Weights of a small mixture-of-experts language model, trained from scratch on English Wikipedia.
Size: width 320, 117M parameters.
Below are experts of layer 9 (counted from 0) of a mixture-of-experts language model. Rows are named router (the router's row for the expert), gate (a neuron's input weights, with its number), up (a neuron's input weights, with its number), down (a neuron's output weights, with its number) and show model dimensions 0-159. Each number is 200 + 40 x the weight over its row's rms, rounded and kept within 0 to 999.
After each expert's rows: "comes after" lists some tokens at least twice as common just before its tokens as in all text. This comes from a sample of Wikipedia text that the model never trained on. Tokens count by the router's weight.

# expert 66
router,163,256,236,219,209,210,96,203,196,199,228,250,257,230,238,182,195,243,133,166,160,200,190,199,200,198,162,258,182,269,122,179,227,205,159,150,251,168,164,187,264,92,204,179,175,164,231,198,240,115,165,218,161,247,140,260,198,256,170,215,253,106,229,162,170,209,206,227,195,260,177,171,184,199,211,271,212,244,248,166,168,219,184,223,256,262,198,221,207,184,231,143,165,255,174,224,183,235,181,191,169,248,281,280,232,185,237,170,189,213,171,157,177,161,250,192,278,230,167,220,206,213,252,239,156,279,180,168,143,137,218,158,202,192,134,240,219,183,123,241,136,210,225,227,174,174,154,235,132,157,191,173,205,155,227,190,207,245,211,213
gate0,189,180,146,239,236,214,149,190,198,197,153,198,218,133,181,205,167,211,154,209,183,194,164,338,237,253,153,254,247,165,181,217,196,231,216,135,283,122,186,198,213,129,124,180,256,238,234,179,185,192,156,211,226,256,167,196,121,221,235,151,95,186,237,138,140,164,200,190,247,230,226,165,233,186,222,222,159,217,190,203,288,197,135,243,204,227,218,187,173,175,275,186,212,215,211,151,217,295,149,233,203,160,242,269,140,147,169,138,151,276,205,195,184,213,228,214,193,270,183,162,182,219,178,255,175,248,197,216,187,286,215,181,161,221,159,224,146,160,171,142,141,217,215,240,190,222,170,294,167,107,196,239,215,217,222,204,170,272,238,222
up0,197,172,141,242,186,206,147,204,191,204,149,195,223,156,152,218,133,213,159,199,155,213,163,343,236,254,173,274,251,175,160,187,212,218,179,97,286,139,203,219,213,142,177,183,242,224,230,205,225,183,139,238,227,259,190,199,102,202,239,129,130,194,225,123,120,169,150,229,258,238,198,119,253,215,222,205,163,204,195,207,278,175,126,211,170,218,207,201,169,205,250,208,184,225,206,149,213,262,206,231,216,174,258,247,161,181,176,178,151,272,209,235,193,197,227,206,210,278,180,154,185,231,178,265,187,257,204,200,174,250,234,219,173,208,163,260,186,184,160,156,156,243,250,220,167,242,160,261,143,131,234,246,225,207,232,194,185,253,246,234
down0,183,193,183,272,204,270,266,206,278,246,233,214,216,171,207,226,180,211,245,139,198,234,218,226,226,196,248,204,196,207,261,151,261,132,160,161,81,213,201,194,249,260,233,222,191,141,188,137,247,242,204,267,238,158,268,224,183,213,228,194,174,200,163,159,202,229,190,225,243,232,264,198,179,78,191,200,239,192,152,219,139,193,284,245,160,194,200,223,150,185,168,182,172,136,233,246,257,209,140,179,238,214,291,185,210,217,191,202,159,199,202,266,218,198,176,186,207,126,161,116,250,197,215,196,181,207,187,201,180,245,232,205,173,248,159,171,195,178,201,229,132,147,239,328,237,256,198,189,201,226,229,179,254,235,197,153,178,169,180,246
comes after: "\n", " of", "Population", "History", " There", " Date"

# expert 7
router,133,222,253,170,220,218,184,233,213,236,242,216,250,246,192,182,205,260,210,162,145,163,198,190,192,190,171,284,209,256,162,160,238,219,136,211,230,195,201,184,207,157,106,147,234,158,235,112,222,136,124,232,169,208,171,235,242,222,222,253,229,146,254,130,145,162,248,155,173,189,159,146,207,228,263,225,242,249,236,175,173,238,163,250,217,272,256,250,254,197,218,164,193,209,152,213,150,199,115,196,183,210,249,229,275,174,249,149,209,141,153,119,170,123,256,174,214,262,135,247,223,221,217,189,164,231,148,185,172,125,140,182,148,175,148,229,270,168,175,243,172,145,136,191,195,168,200,141,119,168,179,193,209,160,250,171,174,242,168,158
gate0,201,201,187,262,152,213,182,208,192,281,211,260,230,216,171,144,220,207,185,178,182,199,191,162,244,264,258,217,200,220,236,183,187,224,261,243,143,262,154,200,164,179,183,165,202,236,211,237,271,176,178,241,235,273,212,231,165,249,187,203,224,216,238,216,193,209,160,207,159,179,201,115,157,153,153,143,206,196,229,273,130,217,216,251,234,268,158,195,224,136,209,217,189,195,110,225,174,89,183,205,113,147,161,179,190,210,221,194,224,212,246,138,179,128,184,222,197,211,136,191,189,184,214,186,190,234,249,268,237,202,186,238,214,284,139,220,216,260,194,184,136,122,246,122,176,161,190,181,188,227,214,273,184,160,205,256,149,211,196,223
up0,261,266,228,152,199,228,188,135,138,208,236,182,208,303,235,201,160,266,225,176,192,212,205,212,179,248,283,151,214,173,169,217,176,234,131,222,201,247,208,190,144,157,148,165,212,239,161,200,190,160,173,267,248,179,205,234,262,229,192,179,120,202,173,224,176,191,235,162,190,212,241,202,234,277,179,240,194,243,174,162,180,143,234,207,206,162,175,183,212,186,224,316,199,195,182,160,124,217,197,231,237,163,137,271,239,204,198,180,185,198,188,221,212,233,178,216,202,156,232,196,180,281,167,180,180,226,227,226,163,166,129,174,214,175,137,223,175,278,209,114,223,277,221,242,250,191,154,225,248,169,201,165,229,213,197,227,241,319,190,205
down0,197,212,154,169,188,196,172,193,168,203,161,276,162,221,212,141,185,252,232,171,176,178,146,165,123,311,148,170,207,175,179,246,205,163,187,252,258,155,201,214,200,239,212,122,169,186,192,262,171,215,199,194,198,226,166,237,209,226,246,295,209,185,263,185,198,160,176,210,195,172,205,223,160,220,193,207,221,162,232,179,188,130,187,333,195,284,190,205,209,178,131,137,222,158,185,200,176,213,224,211,217,182,154,229,172,214,218,215,225,245,219,183,176,222,197,157,208,147,253,206,177,259,189,172,197,225,214,263,216,207,247,211,237,170,209,213,234,280,125,198,208,291,145,219,163,141,117,155,274,288,188,157,162,224,192,200,143,271,120,167
comes after: ".", " |", " =", ")", ").", ".\""

# expert 62
router,109,237,246,140,250,241,178,257,197,237,235,231,199,206,201,156,141,200,215,118,196,196,176,181,245,180,172,244,212,197,161,201,220,218,170,170,218,158,137,170,267,169,169,194,266,158,209,188,241,144,180,179,179,229,122,230,274,263,237,175,212,168,233,187,172,147,210,158,152,204,181,157,197,286,262,222,286,216,245,205,161,219,123,212,237,232,218,275,254,174,209,161,178,255,159,284,163,246,196,169,171,239,229,269,219,170,225,182,201,218,141,169,188,172,251,150,222,258,141,218,225,273,225,230,175,203,175,134,163,207,148,173,120,180,134,261,229,171,137,248,169,161,157,228,195,115,160,157,152,186,153,169,207,153,200,168,158,256,197,199
gate0,205,231,188,151,222,199,258,177,216,201,209,217,209,193,137,207,196,201,241,149,177,192,217,165,155,197,198,226,193,179,223,187,198,148,212,171,183,165,279,112,220,225,195,207,280,254,260,274,178,193,243,141,235,158,163,246,216,238,234,172,141,129,176,268,159,191,173,197,215,123,181,168,237,291,224,209,251,231,280,182,126,125,212,237,259,338,231,227,208,276,186,287,218,168,213,149,223,190,216,187,228,138,159,198,186,225,216,226,204,238,195,261,187,194,209,137,189,235,230,188,249,201,215,206,175,161,170,153,199,245,195,245,268,132,202,222,222,174,235,154,233,221,225,240,136,178,211,172,249,190,263,178,251,184,219,234,167,259,262,209
up0,155,218,177,186,193,195,222,175,240,174,184,169,210,224,223,191,162,190,212,222,214,205,226,150,139,145,101,230,178,220,261,177,160,143,247,222,174,186,222,192,250,215,121,226,238,233,208,238,210,204,249,227,227,211,254,123,268,256,175,174,191,200,184,227,239,206,243,238,165,169,177,195,238,213,213,220,286,200,233,237,146,152,257,181,224,242,156,232,194,199,193,288,220,201,295,179,225,169,241,156,199,109,212,158,255,213,190,137,178,200,222,201,218,166,237,194,197,168,208,192,185,264,153,208,151,197,94,209,194,195,271,198,243,167,192,209,225,213,211,133,287,230,193,196,220,191,235,242,266,134,225,247,255,215,220,178,189,185,174,180
down0,111,170,185,197,154,196,209,244,154,180,174,206,191,105,185,137,198,153,216,157,180,192,181,241,259,219,239,227,146,211,159,182,241,256,182,203,214,244,169,178,137,260,183,208,254,161,172,259,169,194,305,181,180,206,181,215,153,182,157,184,82,192,220,185,215,124,227,276,219,218,256,186,143,195,208,195,195,231,131,236,241,181,156,226,176,275,251,191,241,212,185,171,199,278,178,179,181,199,211,208,141,219,182,217,245,191,185,258,309,201,234,199,218,153,315,216,265,180,229,301,201,203,233,182,143,203,236,187,142,232,183,142,160,239,217,218,178,159,138,112,138,191,253,219,162,175,240,183,181,186,146,186,187,163,233,265,224,236,223,220
comes after: ".", " of", ":", " on", " (", " $"

# expert 29
router,139,242,212,167,261,225,156,213,250,231,232,253,213,223,243,185,179,250,180,148,149,170,184,213,220,191,168,271,179,224,192,169,238,233,148,156,236,144,185,159,273,133,155,127,221,154,216,151,244,145,182,183,144,215,196,244,275,255,224,230,249,177,268,205,145,162,236,163,177,212,180,172,188,270,239,242,231,221,276,253,181,279,147,261,218,242,244,224,253,159,221,173,161,243,175,220,183,232,151,155,167,212,216,238,230,164,235,175,172,173,128,133,153,169,242,178,223,216,184,253,249,257,260,222,165,241,214,165,177,201,140,153,163,202,152,233,232,170,157,229,173,169,146,208,178,153,106,149,190,187,129,128,229,140,237,168,154,245,193,220
gate0,211,222,260,209,188,190,266,206,248,224,133,267,199,218,241,248,209,285,177,238,169,129,140,250,225,170,138,221,211,168,251,208,217,190,213,172,230,130,177,191,149,230,173,153,173,199,250,276,188,139,209,141,105,224,191,204,267,246,201,205,260,158,209,198,136,239,170,157,230,173,222,225,159,177,193,246,190,210,157,173,183,238,194,260,320,244,204,274,183,182,110,246,151,208,217,245,242,178,172,139,215,209,152,235,199,221,219,135,217,201,204,229,169,201,185,184,129,172,198,191,278,174,197,156,257,214,142,190,209,144,213,152,208,164,184,228,213,203,174,234,216,235,175,223,167,221,161,220,152,163,162,196,232,212,292,253,212,196,211,213
up0,212,190,190,204,209,235,116,203,171,200,255,152,189,207,189,154,177,153,204,170,161,262,255,193,209,229,243,192,159,219,158,229,211,184,201,229,193,240,222,236,231,187,260,284,249,153,176,101,249,256,200,202,269,195,208,123,160,125,214,160,201,270,180,186,233,159,173,277,138,245,126,214,206,257,192,154,209,127,184,235,241,140,240,165,105,161,196,172,208,238,298,156,234,194,204,147,139,199,207,199,183,241,214,182,189,181,170,254,210,186,202,169,223,186,180,179,241,262,158,199,175,224,164,230,131,241,243,178,169,240,234,188,200,246,204,181,187,191,210,128,179,138,178,174,262,219,214,174,246,258,207,203,221,237,93,127,201,197,161,186
down0,220,258,231,216,211,152,219,229,231,206,161,216,186,208,309,197,242,202,197,177,218,238,204,205,171,192,164,161,164,197,173,143,211,187,215,206,238,196,237,154,289,204,246,180,147,230,110,208,173,196,215,212,145,191,170,224,253,184,169,187,224,303,226,197,202,291,286,178,207,253,211,213,143,235,146,250,183,148,272,188,233,197,171,231,199,136,193,249,186,239,172,237,94,193,212,181,220,192,188,218,228,218,233,214,281,190,227,209,222,217,193,303,178,168,143,268,215,187,175,251,222,213,145,187,221,223,187,241,207,203,177,254,252,225,208,136,211,279,162,181,233,200,190,148,213,201,138,251,191,203,208,244,155,205,199,178,154,127,204,278
comes after: " 0", " |", " ", " 1", " 2", " 3"

# expert 20
router,155,229,238,167,254,234,217,185,185,261,242,238,227,223,251,152,190,225,136,129,175,171,234,174,262,184,151,243,197,223,174,224,202,208,165,201,270,179,173,206,220,127,139,152,220,136,208,191,209,181,160,179,120,229,230,235,237,247,240,262,220,182,246,163,170,160,188,168,168,231,202,130,126,236,237,215,230,245,283,184,139,280,160,248,193,249,229,228,252,166,219,197,154,229,182,240,109,208,181,173,177,235,231,217,280,196,246,170,133,200,139,191,195,192,202,151,261,195,162,320,211,238,245,193,194,207,134,165,170,156,162,146,186,159,169,246,267,161,201,215,144,153,155,208,144,199,204,152,188,175,117,189,216,195,217,150,183,232,198,187
gate0,185,212,257,236,211,166,184,166,197,159,204,187,201,168,212,208,224,205,193,240,175,191,193,194,175,182,194,149,231,201,250,248,227,189,272,204,138,194,192,222,247,186,239,204,205,212,217,173,231,256,161,167,124,178,124,267,202,202,240,212,219,246,279,231,193,140,200,262,213,216,202,235,216,221,213,207,256,172,143,201,124,223,195,239,159,230,176,224,243,245,216,118,194,199,244,147,149,101,169,171,216,224,220,248,229,209,220,165,64,233,224,195,173,215,219,228,237,215,165,228,143,173,162,97,165,223,206,103,173,177,200,174,220,244,147,180,186,206,157,149,224,242,178,226,158,230,217,248,187,253,152,184,234,191,302,181,173,184,197,219
up0,192,224,228,209,153,162,180,148,182,147,200,209,226,169,201,204,197,195,163,260,162,206,208,228,190,153,188,131,237,179,248,252,234,212,255,202,121,205,183,199,211,202,234,202,204,228,249,199,224,264,175,196,146,169,96,260,171,212,259,250,210,214,224,227,175,138,237,248,191,211,242,238,211,223,211,190,258,190,151,193,127,209,239,228,178,266,164,238,263,249,230,138,229,204,244,154,143,162,166,203,235,199,216,242,238,204,206,139,124,294,207,214,192,213,200,229,235,225,209,230,144,158,173,83,152,223,205,112,180,180,182,212,248,264,163,193,156,184,192,122,202,255,177,239,102,211,204,200,188,227,186,196,239,183,288,179,196,185,216,251
down0,144,202,216,201,203,243,275,272,219,195,207,213,244,224,231,178,188,209,299,246,270,164,181,194,200,195,244,207,137,268,129,166,141,212,240,97,168,216,171,254,189,176,188,241,180,231,223,177,203,186,184,198,222,99,147,179,206,170,189,216,82,179,226,148,137,223,234,118,134,243,180,199,176,265,181,157,188,194,155,217,209,213,225,193,269,194,160,221,206,206,253,196,227,225,216,190,219,204,179,252,249,303,255,210,188,183,204,146,246,200,151,185,173,105,182,279,170,179,188,135,163,190,175,241,199,169,231,246,192,168,99,176,176,219,174,202,207,238,171,218,225,197,252,139,204,231,155,169,184,169,186,211,175,138,161,208,223,139,166,138
comes after: " and", ",", " or", ";", " &", "/"

# expert 61
router,166,232,219,174,207,228,182,255,265,250,217,250,202,206,252,174,191,252,191,174,161,182,246,156,236,242,147,244,197,203,151,212,256,228,163,163,238,168,199,137,269,114,148,213,217,157,247,171,244,155,180,165,146,210,127,226,239,278,250,214,271,148,207,121,154,180,196,174,148,205,201,113,184,298,256,221,231,202,234,216,182,226,93,235,210,203,224,271,230,208,284,194,185,200,163,240,170,239,191,190,208,274,256,239,308,194,209,194,157,165,157,180,155,164,189,173,244,172,162,242,265,232,178,243,141,222,137,192,167,160,174,128,190,198,170,228,261,142,211,253,151,186,195,224,145,192,191,183,197,203,194,177,254,173,209,202,200,245,137,209
gate0,209,265,172,202,232,204,198,236,207,237,183,182,169,189,196,196,282,178,142,233,298,159,219,237,169,199,142,220,239,168,127,195,238,210,175,154,209,250,227,124,240,222,282,131,202,199,206,181,240,134,191,232,163,235,233,229,160,171,191,171,280,246,242,167,142,226,159,248,175,259,144,168,155,220,198,200,220,118,184,228,175,189,178,241,227,161,247,207,220,189,216,222,185,169,199,156,263,147,209,119,164,187,215,120,258,184,269,295,223,221,207,190,178,211,230,161,214,221,211,245,244,212,183,178,220,214,184,257,165,314,194,185,238,228,207,201,220,220,76,202,179,237,204,265,153,242,244,220,202,262,179,142,200,187,251,206,169,267,210,278
up0,179,261,185,179,230,191,160,229,211,230,201,216,189,165,188,247,260,144,102,275,292,138,237,254,166,215,167,253,232,142,156,239,256,181,207,177,233,230,242,194,228,155,294,153,217,189,174,177,244,143,212,221,176,244,236,236,181,142,164,185,291,268,215,193,138,183,171,197,210,214,137,170,198,257,189,197,248,166,214,204,191,152,167,234,221,144,260,219,214,216,212,249,205,171,166,131,260,156,244,154,165,183,212,132,222,195,242,265,176,235,203,208,147,231,252,159,208,178,205,296,231,175,185,206,222,203,125,263,171,239,214,160,265,244,168,209,232,238,107,201,125,213,215,241,150,225,203,259,232,268,224,180,172,239,227,189,221,229,243,255
down0,227,202,114,265,240,189,217,216,239,212,172,142,240,208,149,178,204,146,219,235,180,247,214,230,234,222,179,218,248,179,199,230,241,194,277,177,218,226,189,233,220,200,144,146,229,222,142,143,263,142,201,201,190,163,227,180,157,190,192,224,179,210,134,265,161,232,237,187,176,219,221,165,211,167,154,140,210,187,185,203,251,206,148,223,146,114,304,191,145,229,135,219,160,202,292,241,260,200,170,207,92,165,243,198,220,245,297,195,208,152,147,184,221,182,218,229,189,148,225,190,173,197,217,227,219,206,277,302,163,231,163,254,162,231,237,160,162,267,193,166,162,266,142,189,271,272,202,212,227,204,87,185,209,172,175,258,194,148,192,201
comes after: " 1", " 0", " 2", " 3", " ", " 4"

# expert 34
router,129,231,245,179,215,222,174,254,273,230,225,242,251,197,224,163,203,227,186,167,172,163,207,167,207,229,160,248,189,233,176,197,244,234,178,198,204,135,196,174,258,141,161,130,245,188,203,143,197,138,148,143,178,272,197,246,260,243,204,256,237,161,223,192,160,181,214,176,181,200,147,179,172,219,201,234,215,231,267,214,155,223,143,245,232,201,254,227,221,141,238,144,158,247,186,223,159,246,149,178,139,197,193,248,221,98,237,176,192,174,111,173,155,200,260,150,208,205,187,271,214,253,253,242,164,246,184,158,174,167,129,119,166,144,173,249,260,157,179,218,163,109,184,189,199,174,142,149,203,124,160,175,191,197,262,187,207,232,162,220
gate0,208,195,244,183,181,146,230,243,132,207,164,209,145,191,248,201,188,179,209,212,169,242,172,162,161,176,193,176,236,192,303,203,219,160,207,158,201,133,195,173,205,117,171,162,172,298,260,273,193,112,252,213,205,214,147,251,244,215,183,177,243,199,219,151,195,206,199,247,160,182,158,194,285,153,212,233,169,145,196,245,176,180,201,197,230,154,206,224,229,233,204,191,175,244,175,189,219,247,210,194,313,218,192,187,220,196,182,244,206,204,204,236,209,213,294,234,200,156,265,178,214,176,160,268,126,194,190,196,238,152,231,183,248,186,174,160,299,231,175,236,268,245,171,294,226,233,184,259,142,218,150,247,82,242,130,214,182,228,184,181
up0,247,134,236,226,227,201,239,193,169,138,177,272,145,245,239,212,221,190,193,201,191,261,220,140,190,151,174,247,182,184,218,207,243,185,199,182,186,129,180,135,163,170,194,153,166,295,214,244,221,144,209,144,162,204,195,222,198,147,140,195,174,214,187,115,224,195,179,204,157,212,207,200,254,160,151,222,119,141,164,223,222,178,165,228,251,175,213,247,277,216,225,198,173,251,164,268,257,167,156,183,245,237,175,220,241,172,268,218,181,178,209,195,129,193,266,242,206,154,214,149,197,157,236,225,144,208,169,253,196,141,270,170,219,115,233,159,272,216,156,223,233,236,175,200,228,144,223,204,213,262,154,258,114,268,148,242,228,236,197,232
down0,206,278,151,142,199,168,190,225,162,154,211,248,191,240,219,145,221,198,234,162,223,231,217,179,170,210,239,217,208,243,179,165,261,157,181,186,182,247,217,166,164,184,248,173,151,191,141,230,277,183,165,207,83,220,80,104,219,198,246,219,178,251,222,106,179,237,273,204,192,252,181,165,159,224,239,176,166,161,200,203,238,222,198,227,179,215,267,183,222,225,163,248,180,166,255,205,178,147,227,202,209,176,150,151,282,189,236,170,232,208,211,201,154,183,194,245,309,167,79,175,169,222,162,143,160,218,230,154,208,189,170,153,188,213,179,204,130,250,207,138,219,164,202,163,190,163,248,270,207,258,121,188,237,174,227,217,139,143,190,191
comes after: " |", ")", " ", " 1", " –", "\""

# expert 74
router,172,237,213,162,210,248,145,208,189,264,232,274,257,248,280,164,205,232,204,161,206,183,230,167,256,193,104,214,154,267,187,175,218,259,162,171,223,152,177,176,257,151,177,196,232,180,216,158,186,180,144,166,206,189,202,230,283,229,213,221,275,153,197,187,167,175,207,185,191,176,150,181,229,284,238,210,241,225,266,239,182,250,153,267,238,209,276,230,227,139,240,186,205,221,170,214,159,234,183,225,159,219,225,234,241,170,207,164,139,183,133,157,153,159,247,157,238,171,132,226,224,219,210,225,147,218,214,188,208,173,84,173,112,164,172,239,252,170,178,284,158,127,176,231,151,167,151,199,173,176,180,168,186,162,265,189,177,252,166,176
gate0,223,227,224,180,203,294,227,227,239,227,176,264,126,206,192,195,254,198,185,286,129,227,206,120,248,208,212,281,227,205,169,112,182,260,102,238,231,189,176,195,223,185,277,278,235,159,178,200,224,169,234,236,266,245,164,173,181,195,220,223,216,253,238,280,195,197,120,183,135,195,177,157,207,184,175,187,225,131,204,180,133,206,194,213,236,208,188,215,150,182,176,252,213,236,166,176,178,190,158,161,198,186,209,181,183,237,186,138,144,218,232,180,269,102,225,126,221,119,234,194,218,262,146,186,187,96,170,241,184,176,204,215,207,153,183,187,198,195,159,202,208,149,223,212,237,132,196,227,235,193,202,187,163,230,156,213,212,159,229,194
up0,176,196,214,228,180,121,183,215,184,194,194,97,265,199,176,211,177,181,154,162,231,183,210,231,160,194,144,155,193,177,207,282,248,176,278,149,130,206,214,223,223,227,142,134,171,193,155,207,142,236,160,249,130,150,248,235,192,211,261,208,159,150,155,156,230,244,213,210,242,234,156,227,243,215,226,253,208,238,214,212,193,237,224,203,142,205,208,189,223,205,264,199,175,196,286,194,232,157,247,171,207,228,132,178,161,133,282,209,241,167,163,216,192,250,169,282,184,202,216,213,256,147,191,198,203,321,194,142,217,250,246,239,196,244,213,245,242,191,224,195,191,223,206,227,118,244,195,142,155,228,210,176,260,223,233,171,199,208,173,222
down0,249,250,258,116,199,202,228,272,253,257,189,169,110,132,94,152,173,137,174,196,180,265,183,164,158,225,217,147,214,233,183,219,165,153,226,213,154,178,173,214,161,181,285,197,147,258,169,200,197,206,176,234,217,241,210,155,256,247,173,264,186,184,205,209,226,228,231,180,183,172,161,280,237,124,191,175,161,185,166,249,189,173,197,179,205,211,166,175,154,195,214,186,163,215,254,214,146,199,214,206,217,181,189,167,177,176,193,140,271,214,172,232,162,173,205,275,111,191,176,205,173,221,233,141,152,181,225,217,203,183,302,247,214,203,187,146,184,309,264,175,266,303,168,210,189,194,215,195,228,191,242,158,225,244,240,224,194,246,194,225
comes after: ".", ")", " =", "==", " ==", " "

# expert 94
router,154,269,247,143,257,222,153,207,189,226,240,240,229,234,234,166,157,220,125,180,157,161,194,182,249,219,145,242,221,210,215,160,232,206,175,226,268,162,171,199,234,156,141,169,226,170,270,150,240,160,193,170,158,236,165,201,206,258,221,215,261,195,227,133,167,130,226,210,179,268,171,152,247,239,240,282,300,216,222,188,146,216,176,239,219,233,248,236,233,166,226,156,168,224,197,203,161,266,179,157,110,262,208,250,192,147,250,195,159,183,157,218,225,142,246,154,280,210,153,218,258,258,219,197,160,233,181,202,163,189,178,164,156,162,161,229,209,148,162,227,184,119,177,243,163,146,135,172,181,197,149,159,216,129,261,172,174,228,183,206
gate0,236,202,222,249,189,216,143,198,220,167,177,238,246,183,199,242,183,288,159,179,177,170,219,222,259,210,159,174,228,184,246,167,311,192,225,185,223,177,151,248,238,142,175,174,263,211,217,184,188,171,265,220,168,182,155,117,174,162,190,143,241,186,170,167,230,176,171,234,252,250,213,216,163,219,218,284,218,199,212,200,266,153,267,125,227,211,227,210,201,209,219,242,163,212,204,237,244,244,158,174,159,209,205,190,241,155,139,202,210,226,255,117,225,231,180,226,130,225,254,241,196,149,286,187,153,202,197,177,131,171,250,169,234,151,155,238,232,182,164,183,170,232,175,172,218,186,298,209,174,158,208,185,132,207,152,123,223,159,233,214
up0,193,147,196,205,176,186,227,172,227,195,200,179,183,201,246,177,227,207,200,187,243,190,184,94,157,205,196,168,119,201,222,202,220,177,220,128,239,197,205,237,231,195,199,162,215,200,236,113,214,198,199,193,231,214,304,113,205,150,174,210,194,210,201,185,188,173,120,188,220,227,200,177,147,176,170,242,241,255,122,147,240,153,108,212,98,246,227,214,198,220,227,129,187,196,188,184,192,150,192,155,174,248,188,227,152,130,222,128,221,202,314,248,186,204,228,165,193,115,265,222,214,162,215,203,223,196,169,118,171,215,220,213,253,185,188,193,178,252,109,254,278,217,189,142,186,209,155,305,240,220,266,197,149,214,222,162,247,194,194,274
down0,204,169,193,157,207,265,249,202,180,220,217,294,271,231,213,168,157,169,259,182,199,194,168,241,240,228,231,205,217,178,203,202,205,274,147,178,164,158,238,213,173,204,251,228,237,270,196,176,153,131,228,160,216,248,108,190,254,167,188,174,214,177,161,300,153,114,224,89,234,193,218,247,165,230,206,245,269,171,237,159,206,148,205,168,187,134,218,137,202,180,106,247,100,200,187,205,199,274,238,191,267,150,236,196,211,260,176,224,155,208,261,191,232,122,165,139,216,224,159,192,182,147,172,234,222,186,116,150,229,137,123,220,206,175,202,150,229,213,226,183,234,172,193,213,238,219,168,238,176,198,203,170,209,136,165,185,218,198,184,156
comes after: " a", " the", "'s", " an", " its", " The"

# expert 45
router,162,237,252,140,212,224,120,263,208,239,209,255,244,229,177,162,149,250,170,106,207,161,230,190,204,234,155,218,183,198,202,217,254,235,161,168,252,166,161,188,238,135,183,142,207,178,285,187,227,120,156,188,194,234,250,204,234,265,232,218,237,188,218,155,154,221,229,170,143,246,186,171,194,192,186,225,269,218,249,231,164,274,143,241,187,178,220,244,249,150,203,173,167,205,142,186,141,210,204,194,214,218,202,277,221,202,260,203,181,145,191,160,183,169,250,195,250,238,189,257,185,214,225,192,181,268,205,172,145,187,167,185,182,170,126,272,270,161,183,219,150,176,154,242,166,172,129,131,158,190,143,147,168,169,227,161,185,248,162,236
gate0,112,227,229,199,103,235,128,167,212,220,224,231,127,235,157,151,215,140,153,135,181,234,195,176,259,177,177,212,171,220,234,206,185,136,191,190,198,160,259,186,152,207,239,166,210,221,175,191,176,142,175,188,228,216,256,212,144,213,185,206,301,160,198,183,208,189,169,218,191,209,222,163,266,282,196,177,235,182,174,212,128,150,114,251,200,165,198,253,248,180,118,201,168,181,191,195,247,228,209,235,178,194,118,157,291,204,247,242,153,222,264,263,181,239,226,215,199,197,161,171,173,203,171,170,191,231,174,261,161,191,265,191,261,242,198,201,142,192,184,239,244,206,233,265,225,177,237,195,197,148,155,164,259,206,268,223,245,261,261,286
up0,256,180,145,202,295,184,266,259,180,175,161,172,238,164,234,203,209,212,216,234,210,161,198,230,173,250,180,145,226,189,126,143,208,229,138,257,199,249,112,228,200,224,161,211,218,170,255,205,258,223,199,267,218,210,178,228,252,191,184,148,114,295,166,198,204,251,219,248,188,242,161,217,160,126,182,148,186,176,222,186,280,265,217,159,174,236,230,147,247,213,215,212,215,286,209,217,154,214,183,209,200,260,241,236,146,191,211,208,223,190,216,95,240,209,189,228,193,220,246,198,176,160,270,203,200,184,252,197,237,150,137,221,160,174,214,170,250,214,207,231,179,153,193,126,182,192,161,192,218,243,199,282,120,147,181,150,143,172,142,169
down0,205,176,179,238,194,137,240,234,186,235,237,285,192,259,177,219,222,207,187,190,210,183,250,282,142,278,226,224,200,204,149,187,131,193,157,261,180,206,247,177,223,167,189,122,252,192,193,231,216,185,196,272,160,207,161,186,238,211,192,134,175,151,276,185,165,181,233,195,109,214,225,256,175,169,200,178,196,207,194,177,255,238,275,194,213,221,160,248,223,226,236,145,148,147,237,260,156,242,265,189,188,192,129,221,202,172,183,150,199,280,181,235,187,205,159,229,223,218,228,180,211,264,172,215,217,310,95,166,182,168,219,153,229,172,160,220,215,208,226,195,224,214,229,201,164,201,212,202,236,190,238,222,154,274,251,148,226,273,205,215
comes after: " ", "%", " 0", ")", " —", "0"